From a checkpoint of a small mixture-of-experts model trained on Wikipedia.
Size: 10 layers, width 768, vocabulary 8192, 204M parameters.
Experts: 8 experts in each of 10 layers, 944 SwiGLU neurons an expert, 2 picks a token.
Training: a variant of SOAP for the experts, 370M tokens.
Below are experts of layer 3 (counted from 0) of a mixture-of-experts language model. Rows are named router (the router's row for the expert), gate (a neuron's input weights, with its number), up (a neuron's input weights, with its number), down (a neuron's output weights, with its number) and show model dimensions 320-351. Each number is 50 + 12 x the weight over its row's rms, rounded and kept within 0 to 99.
After each expert's rows: "mostly gets" lists some tokens that are sent to it at least half of the time. This comes from a sample of Wikipedia text that the model never trained on.

# expert 0
router:63 52 24 38 51 30 64 57 52 56 71 56 66 54 39 38 40 36 45 43 76 53 52 51 49 51 72 47 25 64 55 65
gate0:53 43 56 46 57 52 61 54 49 74 65 45 31 68 64 57 25 24 44 62 60 77 52 51 56 41 50 49 50 57 47 46
up0:47 64 42 43 56 50 39 62 53 51 62 51 52 59 48 44 28 54 49 51 53 45 63 60 45 65 56 61 47 48 54 70
down0:19 47 56 52 51 45 35 34 65 59 44 69 38 31 68 51 53 66 62 35 50 57 39 51 62 30 58 43 34 22 60 41
gate1:61 62 46 39 76 36 49 47 36 51 47 50 42 34 32 61 24 62 48 44 41 59 63 55 43 57 69 78 45 56 57 65
up1:49 37 48 59 55 39 39 59 47 33 54 52 46 34 29 49 27 59 36 43 48 57 36 56 60 75 62 79 49 50 55 61
down1:48 33 46 16 49 54 21 37 61 54 61 48 50 25 56 53 56 67 85 40 36 50 65 53 53 30 39 79 69 41 66 55
gate2:50 40 42 46 66 51 41 60 43 33 58 62 47 39 34 34 53 57 34 41 21 73 31 42 64 42 46 63 60 22 63 44
up2:45 49 68 51 46 28 57 74 43 42 39 54 30 36 37 39 44 49 33 46 38 60 32 54 53 40 42 58 69 34 79 54
down2:50 23 55 77 64 41 47 42 37 69 39 43 44 67 55 52 33 46 55 46 62 67 52 56 28 43 42 66 42 37 49 60
gate3:76 49 37 43 56 45 54 39 44 53 46 27 43 41 42 44 56 26 38 48 49 44 42 28 39 45 57 47 51 32 57 50
up3:58 74 52 63 79 57 62 46 53 43 45 55 45 56 71 55 53 34 48 40 62 35 43 43 46 21 47 59 61 63 62 30
down3:69 54 74 48 27 56 59 58 46 52 56 50 48 41 72 51 59 51 54 63 58 52 52 50 56 68 35 46 54 64 41 52
mostly gets: " that", " which", " he", " it", " who", " her"

# expert 3
router:45 31 50 37 48 56 69 36 42 46 66 69 58 47 36 46 57 39 50 45 49 32 57 41 45 44 56 52 67 68 43 58
gate0:42 74 46 64 46 25 46 57 64 49 44 45 44 54 40 31 37 52 42 75 36 65 44 44 49 63 34 60 45 57 43 34
up0:40 54 58 50 52 36 46 77 41 54 51 32 65 52 50 68 39 43 45 42 41 68 38 45 47 48 54 50 52 41 37 40
down0:29 56 58 54 66 50 39 53 73 55 58 49 18 48 52 30 59 49 64 69 54 50 63 39 35 62 38 48 42 85 51 34
gate1:56 43 54 57 61 61 37 50 29 54 44 47 29 60 09 36 54 47 53 37 57 43 48 45 39 64 36 56 62 47 37 52
up1:57 51 57 51 44 62 51 67 55 46 66 65 72 44 61 65 59 61 42 64 39 54 48 66 56 59 60 41 49 58 46 44
down1:57 72 33 64 70 51 64 45 53 48 61 48 40 47 57 68 50 55 49 48 59 61 35 60 43 53 38 47 54 47 39 42
gate2:59 57 58 53 40 57 63 45 67 38 52 51 57 64 40 56 27 35 57 42 40 50 54 47 35 60 59 48 38 53 49 23
up2:30 70 48 47 73 55 47 59 48 69 54 44 51 65 30 60 37 50 54 58 59 48 59 57 54 47 56 51 48 73 50 60
down2:39 45 43 36 67 58 53 64 39 34 53 62 57 19 55 58 38 58 53 31 29 65 34 25 38 39 53 47 40 48 46 39
gate3:53 43 53 80 46 47 75 43 61 35 53 52 49 60 63 42 46 60 40 41 46 40 44 33 67 55 53 53 35 37 71 28
up3:54 62 30 77 47 48 60 62 63 47 54 57 56 52 51 38 51 52 47 46 30 44 43 31 54 43 36 67 44 44 75 24
down3:31 44 50 55 73 41 36 55 56 48 59 49 54 71 68 62 43 45 69 46 57 38 42 67 48 31 23 50 60 48 47 40
mostly gets: "-", ".", ")", "\n", " (", " \""

# expert 7
router:66 54 54 62 51 48 49 65 36 56 44 47 56 55 51 39 70 51 48 24 37 53 59 56 38 30 49 50 59 64 51 45
gate0:39 43 35 44 38 53 49 55 53 64 65 56 66 38 41 56 55 43 49 55 58 50 64 73 43 40 34 60 63 51 62 62
up0:63 35 20 43 38 40 56 50 62 49 50 45 61 47 56 58 67 40 52 42 57 47 40 49 45 42 51 55 57 43 42 46
down0:43 65 55 69 49 57 58 56 22 41 67 47 65 61 35 65 50 26 33 46 34 53 40 42 56 42 45 56 39 50 65 40
gate1:49 53 68 45 32 48 50 67 58 55 26 56 38 51 59 55 44 72 45 56 24 40 41 35 55 38 55 71 58 61 60 28
up1:59 40 38 54 61 34 43 62 48 40 77 36 53 45 35 64 72 25 52 52 70 44 39 55 51 52 53 28 68 26 28 86
down1:69 54 35 59 41 57 39 63 41 57 69 40 30 64 55 46 39 62 60 57 60 56 37 47 66 43 49 63 44 36 60 52
gate2:48 55 48 61 33 58 40 65 51 73 57 42 44 47 49 63 45 47 45 47 26 58 51 27 75 35 24 53 65 34 34 51
up2:45 25 43 51 66 52 45 62 37 61 47 63 56 47 45 55 44 62 61 28 79 47 42 62 60 64 59 42 54 47 41 42
down2:48 64 36 39 51 68 26 39 50 50 42 40 38 71 55 43 29 58 31 49 48 25 82 43 56 47 43 42 56 39 41 53
gate3:49 35 42 48 44 66 51 57 44 63 54 59 68 54 33 73 37 43 48 35 48 60 77 57 65 63 64 40 43 34 61 32
up3:64 40 49 60 58 58 56 41 65 56 51 55 56 47 50 40 57 49 61 28 41 55 52 27 62 50 59 55 45 27 60 50
down3:63 38 36 53 52 55 44 34 51 42 44 50 45 26 73 46 61 66 34 47 40 46 41 47 45 21 40 40 41 45 45 41
mostly gets: " ", " |", "|", "---|---|---|---|", ");", ";"

# expert 1
router:56 46 59 49 49 40 64 60 48 47 49 58 63 64 37 31 47 39 50 54 53 32 29 71 35 49 70 44 49 57 49 47
gate0:47 64 49 61 59 43 39 26 41 45 84 52 41 71 55 52 26 32 33 23 37 60 43 58 29 38 49 61 59 83 61 33
up0:56 47 22 33 50 60 33 46 59 65 26 50 57 46 54 43 64 61 66 57 59 74 27 59 48 38 49 54 64 41 54 42
down0:28 47 71 39 43 62 50 61 67 38 33 45 68 51 48 44 61 35 55 51 32 29 53 64 34 71 52 41 16 42 45 54
gate1:65 62 29 56 59 49 54 49 37 53 36 46 64 36 49 72 56 48 37 44 30 51 53 42 55 51 45 44 29 39 54 57
up1:62 46 55 43 56 46 62 36 44 57 52 55 50 29 39 26 33 54 68 56 60 78 67 40 35 55 45 51 57 62 48 64
down1:44 47 56 38 55 29 54 61 45 55 34 32 59 47 46 45 38 43 41 57 56 38 53 35 69 45 53 45 42 39 87 77
gate2:61 41 43 35 69 50 61 58 26 43 28 55 73 49 43 35 56 71 54 41 24 59 33 62 62 81 67 54 32 52 38 52
up2:43 38 52 23 47 38 47 59 61 63 45 70 67 47 52 63 44 57 46 42 55 67 57 46 53 63 67 74 45 53 56 47
down2:51 26 55 38 46 55 56 56 37 49 56 57 87 68 60 30 45 36 51 66 44 65 61 54 24 40 47 55 47 68 60 64
gate3:37 52 61 45 39 73 65 43 38 51 44 66 40 40 44 24 46 31 60 45 45 58 65 34 61 39 76 61 64 58 41 44
up3:64 45 43 43 59 29 36 52 70 53 60 57 42 57 51 66 63 72 33 65 52 35 41 62 24 50 38 30 62 42 44 46
down3:70 52 54 61 47 50 53 52 41 45 44 51 45 65 71 55 52 49 52 53 54 48 64 58 49 26 64 54 58 65 42 58
mostly gets: "i", "g", "S", " S", "o", "N"

# expert 4
router:48 49 48 48 54 37 61 61 57 43 33 37 25 45 42 38 53 46 53 53 29 41 64 40 55 44 52 53 59 53 41 58
gate0:44 47 52 46 65 67 52 35 50 54 50 47 57 54 31 46 39 54 31 54 61 54 54 45 39 70 65 53 68 46 50 42
up0:56 51 59 62 47 63 58 44 64 34 70 36 60 42 58 50 73 54 36 47 62 40 51 46 45 54 56 68 47 48 41 69
down0:39 64 59 57 38 43 51 60 62 51 40 43 61 47 39 46 45 43 31 50 36 59 61 61 63 72 50 74 57 33 46 52
gate1:61 57 47 39 59 55 43 21 45 53 48 50 50 46 24 61 46 41 53 43 40 54 77 59 66 58 61 49 38 55 59 48
up1:66 41 42 71 55 56 59 52 63 77 50 26 28 59 58 29 64 66 24 60 45 15 41 44 38 70 44 45 54 53 38 48
down1:55 47 35 64 44 73 44 51 41 52 27 49 61 32 47 59 46 30 36 35 26 52 54 42 58 46 41 34 53 47 60 51
gate2:53 46 75 43 45 77 43 21 48 40 63 43 59 61 64 40 51 54 42 29 51 50 43 43 66 47 66 62 43 65 28 54
up2:62 58 49 44 52 28 49 63 63 65 67 53 57 54 31 49 80 64 56 48 32 65 56 52 38 50 34 37 45 34 61 51
down2:37 77 65 39 42 44 32 69 45 33 54 50 28 39 44 52 59 50 50 35 17 36 33 37 41 61 41 54 28 37 69 54
gate3:53 40 32 29 37 50 80 45 50 49 47 38 55 48 63 40 47 62 51 37 62 44 55 34 55 35 46 55 47 50 55 28
up3:17 50 28 45 57 61 48 49 71 53 52 30 67 55 53 57 52 49 43 37 66 62 65 59 48 65 58 48 40 40 59 48
down3:32 51 44 73 47 45 33 64 75 76 73 58 48 43 33 50 45 52 54 45 49 47 50 44 36 40 23 40 70 48 55 58
mostly gets: "%", " January", " September", " July", " June", " February"

# expert 6
router:47 81 27 44 53 54 61 56 39 44 50 48 37 38 42 35 57 37 21 28 30 42 55 39 48 46 54 45 34 51 54 57
gate0:47 56 36 45 45 43 31 59 44 35 53 58 65 37 76 47 64 43 51 54 34 46 47 49 62 50 38 44 54 49 39 53
up0:43 57 33 28 62 43 41 49 49 39 55 59 56 53 65 51 48 49 46 53 44 43 55 38 55 54 57 33 53 46 51 51
down0:53 46 52 62 58 71 63 71 77 55 54 54 46 38 40 44 46 45 57 55 65 55 41 44 62 49 59 54 55 53 58 60
gate1:61 82 25 58 44 59 50 55 44 40 56 52 43 66 64 60 41 52 61 32 55 35 54 64 21 47 60 45 45 42 67 57
up1:44 59 60 31 53 41 53 37 73 53 46 33 39 41 47 54 53 55 50 44 54 77 42 44 32 59 43 27 30 43 66 58
down1:39 71 63 53 24 60 60 52 61 54 67 56 65 45 38 46 40 43 31 76 43 63 46 37 36 46 39 76 34 54 45 37
gate2:52 61 37 30 60 74 20 35 46 22 52 44 65 61 47 39 35 58 77 34 46 35 63 72 37 30 66 49 48 48 61 57
up2:59 29 65 39 55 42 41 44 66 68 44 54 26 50 37 59 57 42 33 33 46 76 35 37 32 49 40 27 46 70 74 63
down2:37 49 57 44 77 40 49 67 51 17 37 62 45 78 43 52 44 21 32 54 49 67 57 48 54 41 50 58 43 49 71 33
gate3:53 34 55 47 42 53 45 52 68 67 42 46 51 49 39 31 44 42 62 53 76 43 52 59 33 27 57 46 50 49 56 41
up3:62 61 67 33 28 46 49 31 50 48 37 48 51 38 43 29 29 49 60 38 35 59 32 44 72 47 46 85 41 35 43 65
down3:71 74 70 51 36 37 31 35 50 43 30 66 44 26 64 24 19 59 60 38 39 62 35 46 72 59 55 65 47 63 43 48
mostly gets: " United", " University", " States", " American", " John", " City"

# expert 5
router:45 53 41 35 51 44 38 66 56 44 47 34 58 51 40 42 53 37 63 42 41 52 71 61 38 40 45 57 41 55 62 73
gate0:59 30 72 57 60 63 57 31 32 59 53 22 46 54 39 65 51 64 62 52 65 49 45 65 56 46 60 48 38 64 47 41
up0:48 44 44 55 47 64 29 40 41 64 47 48 45 44 58 61 47 53 51 54 46 45 38 57 51 64 38 66 59 54 49 45
down0:59 89 53 40 62 66 46 54 52 45 63 53 56 47 46 55 43 56 50 50 37 40 58 34 48 40 65 12 64 43 48 53
gate1:51 23 44 45 46 48 71 75 63 53 71 67 47 33 38 36 37 40 49 43 22 79 41 62 62 51 35 66 66 56 63 66
up1:45 46 55 46 46 45 36 69 55 43 59 48 38 58 44 80 31 65 53 52 39 69 42 51 59 48 40 45 59 43 39 41
down1:53 67 60 59 53 46 47 52 61 37 37 53 51 58 54 58 53 69 15 57 71 62 33 41 64 49 51 51 30 42 38 30
gate2:59 64 51 25 44 65 40 69 26 59 64 37 57 58 75 44 43 60 57 36 35 51 57 34 51 32 38 43 54 58 51 53
up2:51 46 69 53 53 54 52 39 54 41 34 72 37 51 32 49 54 44 58 57 52 60 28 52 37 66 62 67 55 62 31 60
down2:57 46 61 51 54 57 39 65 48 47 59 60 55 71 34 49 28 54 47 46 55 55 37 40 30 36 27 48 59 54 55 40
gate3:33 23 34 65 53 39 44 50 47 47 65 36 24 64 55 50 61 72 41 32 46 38 49 56 52 45 41 64 45 44 68 51
up3:55 33 29 73 38 48 41 40 46 49 54 39 24 50 27 62 41 50 48 53 43 39 60 63 58 48 52 48 63 52 52 64
down3:42 63 38 36 51 65 42 47 47 54 43 48 67 31 57 63 62 41 71 49 15 53 68 44 43 59 59 43 55 47 64 32
mostly gets: " the", " in", " to", " a", " and", " of"